Experts of a small language model.
Size: 12 layers, width 256, vocabulary 8834.
Experts: 32 experts in each of 12 layers, 128 SwiGLU neurons an expert, 2 picks a token, a softmax router.
Training: 231M tokens, 7053 steps.
Below are experts of layer 5 (counted from 0) of a mixture-of-experts language model. Rows are named router (the router's row for the expert), down (a neuron's output weights, with its number) and show model dimensions 0-255. Each number is 128 + 32 x the weight over its row's rms, rounded and kept within 0 to 255.
After each expert's rows: a language model's description of what the expert responds to. This comes from a sample of Wikipedia text that the model never trained on.

# expert 9
router [106 121  95 153 125 142 143 139 138 142 105 110 102 129 152 167 178 147 130 224 137  95 106 175 127 137 142 228 140 127  81 177  98 104 173 146 131  94 113 163 132 168 120 137  81  71 149 190 144 168 119 145  90  87 162 125  64 124  83 179 117 128 116 142 110 131  97 189 181 159 109  97 145  72 115 140 127 103 144  84 142 133  79  97 189 141 164 109 172 129 111  71 128 153 129 173 101 103 179 113 153 135 147 146  86 186 123 123 147 129 141 149 115 143 142 149 103 163 157 134 123 138  70  98  88 128 113 163 144 115 167 139 137  78 163  72 137 141 137  90 135 134 178 136 159 173 205  69 180 125 118 126  76 119  99 217 133 113  65 151 181 166 138 180 146  87 170 150 120 128  87  85 106 131 138  91 118 105 120 158  65 137  80 140 109 164 127 159 103 126 174 185 118 124 151 135 118 128  86 127 152 118 173 140 126 116 130  97 110  74  99 111 117 145 117 177 131 110  83 149 118 180  94 191 150 159  92 107 178 153 132 101 121 115  73 141 151 182 174 141 134 191 164 183  89 146  94  99 105 109 129 110 117 131 138 101]
down0 [179 132  72 110 102 137 154 132 162  70 100 119 166 114 123  83 146 147 113 150  62 180 181 144 112 145 110 120 147 170  97 141 149  96 104 147 114  92 114 203  93  88 110  98 129 149 126  53 153  99 164 109 159 114 131 115 131 126 161  98 148 130 142 129 143 114 126 142 132 114  68  91 107 162 102 125 141 153 154 113  93 173  75 133 209 139 136 157 139 120 118 108  97 159 132  46 128 107 118  86 126 196 147 127 138 124 130 135 148 132  85 146 186 137 157 122 200 134 106 180  84 128  60 137 111 112 136 127 105  91 194  73 138  88 135 171 151 163 111 120 156 166 118  76 130  54 150  97 107 135  93 110  81  49 137 159  78 133 125 105 129 211 188 137 118  89 111 133 108 118 169 143 153 120 130 142 100 108 131  64 122 121 138 149 161 123 101 118 173 175 137  85 164 173 175  94 152  79 176 106 184 131 132 200 116 158 187 104 115 110 155  84 131 185 136 139 117  77 101 125 166  90 128 184 107 151  60 122  74 144 136 154 145  94 130 117 110 115 137 108 138 117 122 139 108 154 117 138  42 126 152 126  97  66 127 113]
Field labels before colons and sports or election table terms such as Attendance, Budget, Matches played, total, votes, average, Championship.

# expert 27
router [ 98  92 128  67  98 165 167 148 114 121 130 111 186 139  77  99 159  68 114 155 119 173 110  85 144 147 130 131 137 110 100  91 154 125 128  94  93  85 142 189 121  93 186 127 167 185 152 155 182 124 149 114 149 158 144 182 162  99 130 157 112  99 110 193 183  92  67 129 110 125 106 136 104 104  98  92 156 128 102 152 160 147 168 108 175 114 122 146 140 148 181 140 170 151 142 105 165  97  98 134  82 125 185 127 130 166 131  78  97  96 113 128 106 134  98 132 136 133 102  57 101 126 107 162 163 116 152 118  79 138 127 125 139 167 152 114 181 165 146 135 122 125  91 177 152 119  79 138 145 140 170 152 160 162 178 120 137  90 148 139  81 117 165  93 201 175 127 146  72 155 157 150 137 110  61 192  87 143  91 182 104 100 155 164 141  47 118 131  77 172 132 107 107 176 135 189  93 126 132 128  84 128  97 142  74 161 129 167  82 162  86 121 118 125 139 114  85 165 104 155  83 144 145 125 149 172  96  45 111 172 100 151 108 128 119 143 101 145  88 139  99 121 194 107 157 123 145  82 190 104  97 108 121 134 153  48]
down0 [162 109 122 161 130  87 120 129 118 135 122 115  95 116 112 169 143 175 117 143 102 137  73 127 149 120 123 128 113 141 124 169 153 186 121 106 146 177 133 152 162  59 112 168 158 166  80 150 176 121 188  69 165  93 131 122 132  90 162 137 109  94 153 155 141  67  98  87 180 136 126 120 182 116  92 134 150 153 105 149 112  90 144 122 131 118  91 122  34 201 141 136 136  91 148 145 107 104 120 115 101  77  62 118 147  98 116  99 170 103  89 140 125 143 103 107 142 119 108 173 156 107 197 200 115 128 149  77 168 165  99 168 129 108 130  95 137 127 182 127 149 106 137 148  99 139  76  70 151 120  97 157 125 167 136 106 204 104 116 142 104 164 147  97  98 142 120 143 155 153 152 119 151 126  86 126 105 154  69 108 126  92  80 126 112 149 102 181 114 155 131 101  81 130 100 122 196 187 165  97 128 110  95 181  84 127 117 119 181 114 180 113 144  77 114 117 141 152 130 100 145 151 113 145 140 132 206 161  99 103 141 186 153 186 152  59 169  93 151 159 189 119 105 136 104 128 110 197 120 120 131 243 139  78 143 132]
Word pieces inside personal surnames and foreign names, often with diacritics, as in L-ink-later, L-eck-ie, Mackenz-ie, -ić, á.

# expert 6
router [146 157 118 119 187 112 140 148 121 149 100 148 123 137 104 121  77 153 129 111 119 125  88 104 190 107 121  96  89  81  55 123 109 115 145 135 101 179 126 199 150 103  93 129 151 123  67 103  98 123 133 160  71 143 136  81 125 104 170 154 158 165 155  79  85  96 172 166 126 118 159 101 134 182 137  56 110 113  65 105 149  85 122 137 159 169 110  89  91 140 155 126 134 167  85 156 125  93 116 100 145  91 171 181 110 145 178 109 138 159 145 136 160  82 141 105 105 159 164 155  53 132 182 123 130 124 128  89 189 169  98  82 180 168 155 113 114 137 169 126  63 122 103 119 141 149 201 118 166 222 161 180  84 157 149 107 192 110 166  80 152 161  96 132 145 113 109  94  69 107 145 158  70 103 145 119  98 191 132 132 168 102 176 154 116  77 152 137 112 115 110 117 121 156 156 172 143 154 131 111 134 100 112  86 144 122  83 145 160 138  90 139 110  98 158 104  83 141  95 136 107  79 107 106 156 114 172 164 153  89 126 161 139  70 180 145 114 128 162 123 107 191 114 125 150 110 128  80 173 116 161 109  95  88  81 108]
down0 [169  84 179 118 122 102 130 130 143 121 205 119 101 112  64 110 125 123  85 172 105  69 184 126 128 128 129  99 181 121 127  94 180 114  93 156 115 174  90 185 118 143 163 102 149 109 118 117 133 118  96 103 132 113 118 144 134 119 106  68 112 119  63 168 118 138 152 126  97 131 149 148 128  75 164 141 157  75 130 103 102 125 129 137 142  87 151 142 152 103 119 136 193  69 112 101 151 115 118 165 152 139 145  79 139 149  75 131 107 138 142 190 116 128 156  48  84 144  75 118 163 146  97 156 147  57  91 153 139 171 155  95 173 116 178 116 143 131 176 135 152 141 189 161 144 138 121  82  65  81  89 144 133 136 206 150 133  82 110 161 171 140 138  79 128 116  48 141 101 104 165 106 148 136 160 157 112  83 115 129  99 106  98 119 120 144 149 104  64 140 113 191 124 136 144 157 129 103  82 117 173  67 150 145 124  99 161 101 101 122 130 177 149 181  95 162 174  87  70 111 128  97 146 141  82  97 134 154 117 167 159 114 116 137 152  99  87 115 134 180 202 148  74 131 133 117 186 182  76 122 158 183 174 124 170  95]
Word-final pieces of names and common nouns after a first letter, especially in tables, plus one/One, as in T-rey, T-ime, d-uty, Ott-awa.

# expert 18
router [125  76 154 157 157 117 132 131  81 206 129 172 151 151 123 115 137 141 122 113  84 161  96 175 136  85 107 108  90  79 154  63 100  83 161 142 132 133 176  48 141 125 164 130 102 164  93 146 157  78 105 141 142 155  84  93 121 152 179 107  94 143  98  98 131 113 188 139 156 152 133 134 156 131 130 157 146 114 217 165 106 164 102 144 127 150 137 134 120 119 173 135  96  82 110 118 104 174 134 133 111 119  72 112  59 111 177 106 142 104  92  84  81  92  78  46 114  55 141 120 142 119 184  93 125 114 152  69  96 126 121 162 118 152 110 140 119 137 100 133 135 127  94  95 120 138  95 132 149 104  80  88 116 139  71 195 125 152  88 179 145 137 120  73 115 138  93 104 112 133 110 137 198 121 130  80 152 103 138  96 126 103 152 147 148 113 103  87 165  87  84 128 106  50 137  60 128 109 144 115  91 144 153 190 158 101 153  27 136 125 142 159 145 154 160 108 132 131 178 115 119 103 139 135 105 161  91 114  99 167 194 110  73 209 111 109 123 130 103 118 148 107 157 161 153 147 121  93  73 118  84 143 109 159 161 112]
down2 [143 179 125 136 115  78 168 100 175 113 152 100 231 153 155 177 160  91  69  63 198 121  98 111 126 150 201 160 145 124 157 108  72 147 139 108  93  72 134  82 147 122 130 173 120 121 103 116 180 109 100 154 161 101  92 161  94 158 169 141 109 146 120 140 103  52  88 158 101  99 173 128 136 127  93 124 102 138 120 148 142 115 132 130 153 164 123 130  98  87 152 174 139  93 133 120 108 145 179  65 137 121  86 100 170 182 134 177 139 143  76  76 164 110 109 138 151 132 137 145  73 136 107 142 106 158  95  64  81 161 109 103  65 129 123 120 112 178 175 140  70 150  68  69  49 141  89 100 143 132  80 115 128 100 148 105 168 135 141 167 145 171 145  63  99 148 105 166 147 122  99 160  83 114 143 111 144 125  92 183  90 144 151 161 125 105 130 116 119 106 165  67  70 150 146 145 139 146 115 104 147 177 131 167 147 128 183 106 168 127 130 101 148 115 129 124 160 117 152 156 123  99 137 134  98 104 119 152 118 149 149  66 104 146 164 124 208  90 110 133 139 137  90 111  85 190  92  97 146 131 165  85 124 116 105 176]
Conjunctions, relative pronouns and sentence openers linking clauses, such as , which, , but, and the, that, while, and shortly after.

# expert 1
router [114 131 133 105 109 222 130 136 123 168 129 167 114 121 167 139 145 126 185 164 144  80 163 187 110 162 145 155  99 214 120 126 141 141  95 133 142 188  95 147 114 141 101 161 119 114 119 108 133 151 148 152 124 105 211 134 117  55  96 156 162  63 166 106  92 103  41  89 128 136  88 160 131 190 127 143 130 129 154 143 169 111 220 154 104  81  81 111 114 147  92  94  66 154 155 196 101 101 122 167 158  60  75 136 116 141 101 119  86 114 146 151 106 113  72 122 150 133  74  66  62 123 178  92  90 139 133 156  85 128 151 144 170 145 133 106 113 113 128 161 121 117 134  90 138 140 138 158 125 135 134 177 109 141  96 116 110  95 157 152 134  98 142 144 156 145 143 104 137 161 144 137 151 148 138 117 131 171 177 117 115 122 102  80 100 156 128 119 115 163 114 169 133  93 109 160 162 148  87  97 146 139 135 121  97 167 131 148  98 153 115 160 124 149  67 137 116 146 231 128 135 108 223 134 175 143 126 153 110  97  99  96 103 128 150 211 141 117 147 118 112 161 122 148 142 167 135 147 157 102 130  97 216 155 104 178]
down0 [147 153 129 123 131 164 116 127 126 154  87 133  77 123 114 129 150 131 146 119 153 143 140 121 125 136 154 170 143 125 151 126 133  90 156 194  98  78  54 188 192 195 142 141 137  85 126 106 134 164  82 158 128 183 119 116  75 117 133 178  92 127 142 104 125  88 108 138 191 144  98 115 105 110 107 117 166 161 137 165 106 156 124 149 178 109 111  99 140 177 115 141  84 100 160  91 126 113 147 128 128 149 135 156 193 139 149 192 213  84 144 132 126 149 153  35 166 123 147 113 138 157 194 102 135 133 170 146 123 113 146 195 145 118 166 142 172 140 138  78 151 110 170 119 125  86 121 114 121 108 171 110 123  95 133 114 135 125 125  75 102  77 159 173 117 110 118 189 176  68 183  95 168 136  99 110 146  87 151  94  39  45 137 104  86  98 143 146 105 159  65 135 114 121 143 116 139 113 149 121 177 167 134 156  72  86  97 105 127 129 102 125 123 178 138  35 101  55 136 122 172  68 167 134 138 102 137 120 157 134 151 105 107 202 179 139 171 121  88 113 143 117 141 162  75 145 105 119  89 124 117 161 161 106 113 136]
Digits and symbols inside coordinates, declinations, ages and table numbers, such as °, ′, 42 in 43°36′42″N, and "(aged".

# expert 23
router [112 193 160 139 170 134 150 189 163 156 123 112  54 193 142 120 121 108 114 139 104 108 109 171 148 137 158 120 136  68 161 122 128  59 160 164 162 149 196 122 105 129 149 144 119 132 117 114 123 122 143  84  80 107 167 133 139 160 183 162  91 117  69 103 143  78 164 131 132 125 126 148 172 103 148 165 142 154 179 133 145 128 163 151 146  69 158 114 129  96 141  90  92 134 158 144  86 116 108 167 114 126 115 109  80  87 127  81 112 117 147 104  77 131  94  82 133 122 128 102 193 107 169 167 179  98 134 127  78 103 106 134 143 152  71  94 121  83 131 112 101 170  84 175 133 164 174 142 160 106 109 108 106 156 117 204 112 140  97 119 197  91 152  64 123  35  57 153 137 121 118 156 161 101 134 153 140  89 125 144 103 146 128  88  76 103 168 134 106 156 121 169  97 126 117 195  90 142 160  62 124 107 143 180 158 143 175 111 117 154 123 132 147 175 120  86 166 147 170  75 116 191 175 141 114 180  98  91 172 116 129 108  89 134 112 166 122 122 151 176 144 148  69 117 131 120 100 109 107 102  51 108 166 170 115 142]
down2 [162 144 124 120 162 181 138 156 141 184  69 112 164 132  99  64  92 147 106 158 135  70 125 150 137 132  77 124 191 155 196  85 128 135  97 149 152 105  95 138 152 135 125 141 141 135 115 147 187 137 106 129 108  97  91 130 184  96 106 119 126 127 129  87 182 112  86  95 159 102 147 139  65  71 162 214 182 123  99 101 140 118  63 118 170 112 164  82 138 148 104  85 102 164 130 120 140  67 112 167 118 136 160  84  81 133 108 131 164  75 107 123 122 169 117 173 117  85  95 145 137 116 160 200  98 103 116  81 194 136 106  81 184 142 141 138 140 122 151 100  90 151 151 135 157 134  42  96 111 178 145 127 112 139 143 139 118  52 150 122 108 195 149 130 134 148 153 123 120 131 104 139 160 163 162 177  62 160 136 132  85 132 150 130 157 154 113 128  56 146 162 147 139 121 184 174 133 111 184 171 118 136 106 135 123 138 181 158 160 149 126 127 138 108 130 160 132  98 149 131 152 198 168 138 129 115 157 173 129  88 141  94 134 135 144 154 167  99 123 107 112 111 121 102  65 198 147 170 116  47  86 139 178 163 103 144]
Periods, closing parentheses and quotes ending sentences or table cells, such as . after a year, ), ).

# expert 4
router [153 147 158 115 108 206 115 140 114 124 103  55 157 171 129 142  91 121 175 157 118 130 110 116 135 123 165  62 101 178 104 107  51 112 124  95 135  85 108 120 163 108 139 112 182 163 120 116  78 173 119 128 133 150 100 162 139 188 114 185 115 130 158 145 116 125  76  94 158 176 127 110 104 116  90 118 109 140 159  73 109 153 120 125  98 141 155  81 143 129 125  93 107 169 156 125 155  91 147 113 103 192 120 163 108  80 155 119 129 117 178 111  83  76 120 111  86 208 170 155 121 128 147 148 140 177 129  88 161 136 105 201 134 124 134 165 146 160  83 178 129 113 200 104 150 148 155 171 100 149 112 129  96 125  96 145 100 159 132 205  80  92 152 132 128 142 127 116 204 112 117 137 105 145 113 147 177 123 144  91 115  88 105 138 135 148  67 189 155 154 179 124 179 155 154 155  83 120 153 122 117  91 116 172 136  89  98 169 148 134 148 120 178  70 170 124 154 104 114 110 106 218  93 133  73 107 104 162  56  75 130 148 143 128  85 135 136  79 129 125 121  69 145  86 116 129  84 139 138 179 196 116 133  92 119 175]
down0 [132 147 118 129 162 150 217 193 152 133 155 118 116 197 103 160  63 127  81 205  95 146 149 107 156 153 178  92  96 153 104  85  96 107  77 177 135 200 130 162  96 120 108 105  87 135 146 129 125  88 157  77 146 120 129 114 155  48 132 140 131 102 144  82 149 134 149 130 127 120 150 100 189 162 140 114 187 126 159 147 199 168 114 125 128  89 148 104  84 145 144 124 157 156 110 120  67 139 108 125 150  60 139 141 139  92 143 119 121 143 111 117 130 162 131 159 126 111 181  69 129 100  87 151 104 129 144 139 148  96 140 106 116 128 164 101 138  85 115 155 148 112 166 177  98 112 104 179 138  94 176 140  96 168 112 126 150 100 141 152 152  81 118 157 148  94 207  63 188  86 152 210 180 110 105 218 170 150 152 121 124 143 195 115 149 232 140 108 131 112 155 120 136 147 100 111 155 131 116 144  76  74 155 124 143 122 103  86 123 163  69 178 102 121 153 114 130  76 136 119 112  65  81 104 129 147 145 100 175 111 178 105 131  78 148 112 141 101 107 140 128 109 112 162 150 123 139 114 128 149  98 139 141 129 156 130]
Single consonants or clusters starting a word or word piece, often after hyphens or inside compounds, such as b, th, c in handcuffing, str in dumbstruck.

# expert 15
router [144  97 145 159 170  57  94 144 150  95 152  94 113 145 165 108 122 127 124 121  94 177  90  99  76 158 131 106 159 129 133 180 148 149 134 141  91 169 119 110 156 137 130 149  99 160  82 162 144 140 153  99 102  70 126 101 132  63 139 125  91 145 100 110  81 153 143 145 166 128 157 189 154 106 148 168  74  84 107 162  90 201  80 148 148 144 155 144  75 105 183 105  94 133  97 106 143 130 138 120 119 119 131 152 129 115 115 161 113 162 190 132  79  98 112 165 108 117 143 120 134 138 177  95 148 100 101 136  89 130 140 127 170 148  64  94  81 123 175 140  90 136 108  78 157 135 137 162 115 150 176 109  88  34 125 150 106 139 150 122  97  89 115 109 141 142 126  72 134 148 176  86 204 132 147 107  80  97 188  83 136 128 122  95 172 139 135 120 143 108 182 158 147 183 137 106 114 145  80 138 148 140 149 102 105 130 120 113  95 115  85 171  85 152 178 167 171 166 177 157 105  47  77 114 165 116 128  89 156 144 131 184 106  90 164 107 125 103 128 189 184 190 165 153 155 120 185  99 126 140  27 133 119  82 137 113]
down0 [185 103 131 131 121 136 100 151 175 113  68 127 107 161 112 125 125  99 161 155  84 110 139 116  92 179 140 119 149 154  72 109  70 141 136 124 108 156  98 134 118 108 187 133  89 133 108 138  93 148 124 101 141  62 163 152  85  71 118 136 189  86 121  78 128  56 117 102 198  98 129  68 154  50  84 168 130 168 207 119  63 124 106  55 105 126 110  68  66 142 148 147 112 159 112 146 138 101 138 105 154 114 153 107  98 131 113 141 113 177 131 106  56  99 152  87 137  78  62 159 165 169 149 134  99 142 164 128 152 108 184  97 136 132 133 115 126 128 140 103 144 151 120 100 149 110 120 155 161  98 118 122 164 159  90 165 140 137 171 123 100 146 108 127 198 156 110 137 111 118  66 178 126  95  83 151 141  75 138 105 161 181 132 107 122 167  47 143 139  95 171 190 184 160 150  85 111 182 117 131  80 128 141 138 106 162  83 111 160  92 131  92 169 115  79 175 138 123 103 164 152 141 121 173 111 149 109 119 107  80 153 112 149  62 135 136 161 109  90 188  90 121 176 156 138 118 101 135 127 124 125 180 128 142 102 122]
Verbs and function words in descriptive statements: located, built, used, is, with, through, plus LaTeX braces and backslashes in formulas.

# expert 30
router [ 53 145 124 115 137 137 155 143 151 160 145 163 126 119  69 160 120 154 140 115 182 134 154 118 104 113 148 141 147 137 145 140 144  72 134 151 104 128 137 160 135 124 143 100  62  78 104 126 159  88 199  99 113 131  92 124 127 159 137 183 190 108 149 154 163 121 152 134 101  79  74 168 123 189 160 180  94  95 178 130 154  68 116 189 119 100 121 158 181  70 158 114 167 138 100 126 124  77 177 134  75 141 175 105 159  91 124  88 174 153 194 150 151 160 103 137 204  73  91 120 144 169 101 130 172 122 138 140 103  66  71  85 109  95 117 115  89 129 114 127 102 124  72 113 177 192 163 152  56 146 153 175 139  98 167  78 108  77 119 116  80 156 148 154  77  64 104 156 114 152 158 168 149 181 169 180  91 111 174  76 147  95 137 113  94 139 131 166 142 166 170 155 141 133 115 140 198 146 144 143 157 122 150 190 152 129 126 170 100 147 124 146 126 155 101 178 117 115 106  85 161 138 184 150 160 110 100 145 131 153 119 143 133 147 128 153 104 112 148 152 111  79  84 107 129 100 119 165 152 146 122 161 132 122 120  69]
down0 [ 85  75 156 129 122 126 105 119 155 100  81  81 150 115 122  81 127 119 147 129 122 179 144 148 175 182 148 175 126  38 133 125 132  69 119  60 107 131  98  73 159 137 151 123 154 136 111 122  97 103 111 132 136 176 144 136  90  96 143 107 154 109  68 110 115 148 213 147  79 166 131  62 177 138  86 156 115 105 130 138  82 145 154 100 114  92 140 130  95 109 118 116 131 105 105  89 152 151 144 144 123  78 136  95 171  71 104 137  81 148 110 154 184 134 154 180 185 132 133 107 106 157  98 151 162 118 168 112 162  94 173 161 103  52 106  98 115 115 126 105 134 126 143 159 143 140 130 164 215 174 176 174 192 119 115  86 126 156 119 160 110 105 127  59 137  79 168 144 109 105 161 118  95 125 137 110 115 119 141  85 191 144 135  29  66  92 159 171 121 131 148 104 127 190  68 121  98 164 217 118 162 136 124 124 117 104 103 114 147 144  85 124 110 120 153 117 182  99  86 137 111 158  75 137 115 105 151 105 127  55 116  81 154  93 134 152  83 141 127 161 102 122 160 121 102 118 130  90 160 129 123  85  99 111 173 136]
Double line breaks before section headings or new paragraphs, heading markers like == and ===, and some word-final pieces.

# expert 14
router [103 168 116 197 133  87  66  53 126 117  95  67 134 105 157  72 126 102 106  75 119 107  93 136 124 128 131 143 140 136 120 163  97 148 117 104 138 152 127  94 135 130 144 124  85  82 177 169 103  90 111 161 107 163 167 125 141  77 118 126 109  48 118 182 155 137 157 151 134 145 104  85 113 145 117  93  82 126 120 122 103 146 161  86 107 187 155 191 173 111 144 144 143 159 137  66 150 136 173 114 143 157 152 100 177 122 120  99 147  89  40 144 147 179 149 181 159 138 127  90 134  74 118 119 157 109 119 137 155 145  80  74 151 119 113 128 104 140  99 152 227 123  97 131 124 149 128 107 138 142 220  96 139  90 132 124 103 172 140 143 209  95  73 134 159 183 117 108 176  99 137 111 163 177  98  72 164 141  94 155 110 121  98 126 101 148  86 150 144 117 120 141 107 159 114 103 179 107  57 109 120 111 108 122  94 145 183 101  89  90 136 122 159  84 153 193  74 163 163  96  81  60  85 151 155 131 175 174 123 113  85 130 111 147 109 113 105 159 126 131 145 174 148 130 109 134 154 139 110 144  73 100  95 148 157 142]
down0 [146  92 155 122  97 100 162 136 171 113  73 101 127  46 151 132 170 149 131 147 111  88  77 135  65 134 168 148 145 133 171 116 120  69 171 122  93 125 140  97 121 131 126  98 109 115 124 131 164 145 104 192  88  80  79 177 104 172  80 160 122 135 109 134 120 176 138 175  56 132 151 179 193 115 139 149 137 122 148 100 106 187 108 152 189  65 220 102 110 113 108 133 142 152 115 135 185 114 149 132 178 136  82 172  95 131 143 132  91 119 132 102 106 126 129 191 124 154  87 173 113 157  99 102 108 162 108 162 134 169 125  79 110 156 104  92 143 154 108 147 146 207  84 138 159  97 107 184 147  70 160 148  98  95 124 104  46 130 163 106 114  84  97 131 191 140 149 150  81 115 111 101 137 104 139  98  87 111 123 124 132  99 180  97 183 129 139  92  97 135 122  80 131  41 138 140 143 130  78 110 128 109 128 162 129 119 124 111 199 118 130 124 126 146 165 158 162  87 100 173 169  81  73 169 129 112 122 150 148 144 135  90 122  77  89 138 137 155 118 136 108 127 157 121 102 118 124  87 100 159 137 125 204 184 135  85]
Prepositions and preposition-plus-article tokens in prose, such as in the, of the, at, from, during the, against, often before dates or numbers.

# expert 26
router [ 94 136 130 147 141 161  97 137 180 100 144 143  92 128 124  78 116  73 121 168 119 146  86  67  86 132 165 103 175 104 156  81 136 129 168 111 118 179  73 132 127 124 116 164 147 132 150 105 143 157 169 112 103 117 102 120  96 162 139  99  76 148 125  62 164 142 130 111 115 171 139 197 165 107  91 163 143 134  62 148  56 125 109 142 174 208 190 118 132 103 167  75 170 142 188 123 143 124 143 155 121 143 145 168 179 104 139 175 153 184  93 108  98 108  80 101 120  66 191 133 160 112 123 116  94 109 129 122 130 140  82 156 127 148 177 129 136 150 158 118 149 147 116 157 111  97 163 141 157 155 136 159  62 102 108 108 156  89 137 107  90 100 143 140 157 103 106 138  90  87 164 148 112 141  71 155 103  51 187  83 120 113 168  40 127  68 116 218 103  60 170 145 110 157 102 146 161 112 160 146 106 125 127 115  92 181 142 172  71 126 182 131 162 111  98  94 148 123 104  80 159  90 100 148 182 158 113 144  95  99 101 126 131 137 191 123  79 113 104 107 145 165 158 113 143 144 138 153 118 160 138 103 109  93 146 126]
down2 [138 135 101 152 175 119 157 139 177 150 159 126 107 129 119  99 101 141 163 128  88 175 151 136 122 151 149 149  78 112 133 107 109 114 156 127 128 151  95 104 140 120  74 152 105 137 140 123 170 104  97  98 127 144 119 140 106 180  75 178  79 105 106 172  98 112 209 158  75 167 121 136 142 158 212 138 150  89 137  91 107 161 135 153 123  97 130  68 186 139 120 127 138 165 159 189 145  71 215 142 176 117 164 113  99 136 151 113 127 129  90  90 133  69 114 105 157 165 156 111 155 166 130 113 139 147 110 127 125 234 152 109 137 143 127  97 112 146 126 133 154 103 151  94  76 174 147 145 146 130 133  98  87  86 161 135 159 131 128  72 195 137 111 132  72 125 149 177 105 119 157 160 175 115 154 127 149 133  29  47 132 125 141  49  68  74 172 130 119 117 111 112 128 145 111 136  81 103 124 178 154 128 101 153 140 180  55 130  99 155 161 123 108 148 149  94 133 163 144  87 168 118  76 134 136 172 129 103  51  96  93 156 121 103 119 129 116 140 164 156 171  90  53 159 152 149 152  93 118 139 138 107 126  85 116  75]
First or second pieces of names and rare words, often a capital or short piece after a space, such as n-om-adic, Tom-islav, J-okes.

# expert 0
router [129  80 152  86  87 159 106 126 109 122 133 103 119 133 123 128 124 144 144 143 182  75  89  90 123 157 148 107 118 164 183 156 152 133  96  98 194 140  96 172 149 122 109 132 101 101 144 141 146 147 142 137  96 132 112 112 155 148 109  90 137 133  74 131 134  88 127 131 114 142  94 161 132 137 120 166 106 135  96  96 120  66 132 144 199 100 148 147 106 113 135 115 113 108 180  72 117 141 106 118 147 156 207 114 137 118 121 118 172 147 118  69 191 116 155  94 130  48  97 149 137  72 135 144 148 147 167 143 174 168 177 145 146 201 137  75 102 101 160 124 116 129 142 112  98 107 182  94 124 180  93 153  87 123 186  96 142  89 159 147 113 124 109  97 151 205  47 132  93  86 131 136 170  90 170 129 111 255 133  97 148 167  96 134 147  96 126 113 123 150 145 148  99 109 104 195 135 163 165 113 171 133 100  93  65 146 111 177 201 109 126 104 144 153  64 138 142 117 118 110 101 170 150  70 120  96 177 166 111 141 153 122 106 144 157 140 120 137 178  93 161 138  96 104 125 175 171 112 121 118 111 104 192 119 196 143]
down0 [165  91 118  86 104 119 111 137  79 129  94 125 150 120 105 129 187  96 129 127 164 126 155 142 136 143 107 109 120 147 140 166 130 139 120  82 108 115 150 112  92 114 155  57 113 129 128 115 161  94 131 129 169 200  99 105 140  87 130 206 167 168 141 123 134  99 142  98 172  98 136 108 113 108  43 172 124 111 117 151 178 147  76 183  79 135 144 146 137 148 122 112 126 133  87 160 163 175  95 117 110 137 193 111 114 179  94 141 170 155 157 118 143  86 186 100 110 152 127 172 194 154 151 140 131 125 141  71 151 147 132 106 181 119 125 132  87  92 135 106 136   0 192 154 138  70 127 173 127 125 119 131 142 188  93 159 156 163 147 112 108 207 167  69 138 158  98 164 104 136  94  93  98 138 137 190  94 162 148  73  68 125 135 115 146 117 105 102 130 134 139 142 151 175 108 127 116  83 161 133 132 116  96  98  70 113  68 126 103 153  97 125 144 136 140 156 138 154  52 143 149 110 111 159 122  87  85 137 104  91 131  60 199 111  95 153 142 117 111  68 109 116 119 199 113 114 107 157 158 131 106 143 190  98 103 143]
Single capital letters or short capitalized pieces starting proper nouns, often after list dashes, pipes or commas, as in T(ulloona), | H(ome), O(xford).

# expert 7
router [159  74 102 137  77 183  94  91 128 150 166  91 100  73 125 133 160  80 128 132  98 144 138 126 182 133  53 121 184 192 151 153 116 174 132  79 158  90 156 112 138 190 111 107  85 145 178 147 107 172  93 176 144 182  80 110 184 181  85 171 148 142 117 110 134 142  88 118  84 147 153 156 107 152 126 138 119 156 124 107  97 134  99 125 113  88 178 136 156 159  91 147 156 115 112 116 106 150 106 163 113 150 114  96 147 153 123  90 123 136 122 130 110 125 173 255 117 151 144 140 187 170 109 138 153  99 153 107 131 172 170 112 144 120 164 163 145 142 151 131 111 119 229 161 149 119 136 131 166 123 117 122 156 126 102  89 102 121 117 148 114 128 105 122 104 119 159 141  78 152 107 108  95 185 111 192  73 174 150 162 157 129 177 161 145  80 203 162 175 209 161 159 140  98 115 148 100 111 139 130 175  97 157 103 148 131 168 100 126 105 128 133 182 113 121 126 107  99  94 127 201 181 139 136 130 126 149 148 109  88 119 126 105  89 114 157 143 135 150  84  85  93  97 108 150 121 106 157  86 135 195 156 147 106 139 193]
down0 [ 53 126 128 137 191  82 144 159 136 152 146 104  39 147 117 135 117 119 122 113 145 148 106 150 124  91 162  91 135 118 135 151 175 164  98  97 127 124 114  87 165 135 127  88 158 108  65 162 159 139  49 119 197 171 158 177 131 117 104  99  97 112 144 124 157 100 106 115 144 160 156 128 114 115 156  97 129 132 154  92 108 146 169 126 122 128 109 139  72 176 153  71 181 167 141 110 113 151 107 114 162  99 132 133 148 168 111 127 128 128 160 129 102 111 124  91 189 135 148 156 142 111  94 122  61 100 105 132 175 145 168 135 139 156  92 120 186  65 112 146 148 190 104 139 100 123 104 121 107 105 120 147 144 109 155 186 129  91 185  69 185  75 112 138  60 118  66 143 153 173 172 109 146 103  89 114 145 129 134  97 144  89  79 104  78  91 110 132 133  99  83 136 100 161  90 206 129 190 152 126 156  45 116 107 140 103 132 127 181 188  91 137  98 150 104 129  90 136 151 144 149 148  93 146 129 140 106 131 107 141 162 149 109 128  93 127  88 139 105  48 123 179 189 165 107  82 119 192 146 176 116  48 115  95 104  87]
Opening stems of longer nouns and verbs after articles or prepositions, such as ass, res, exp, def, semi in semi-finals and Feder in Federation.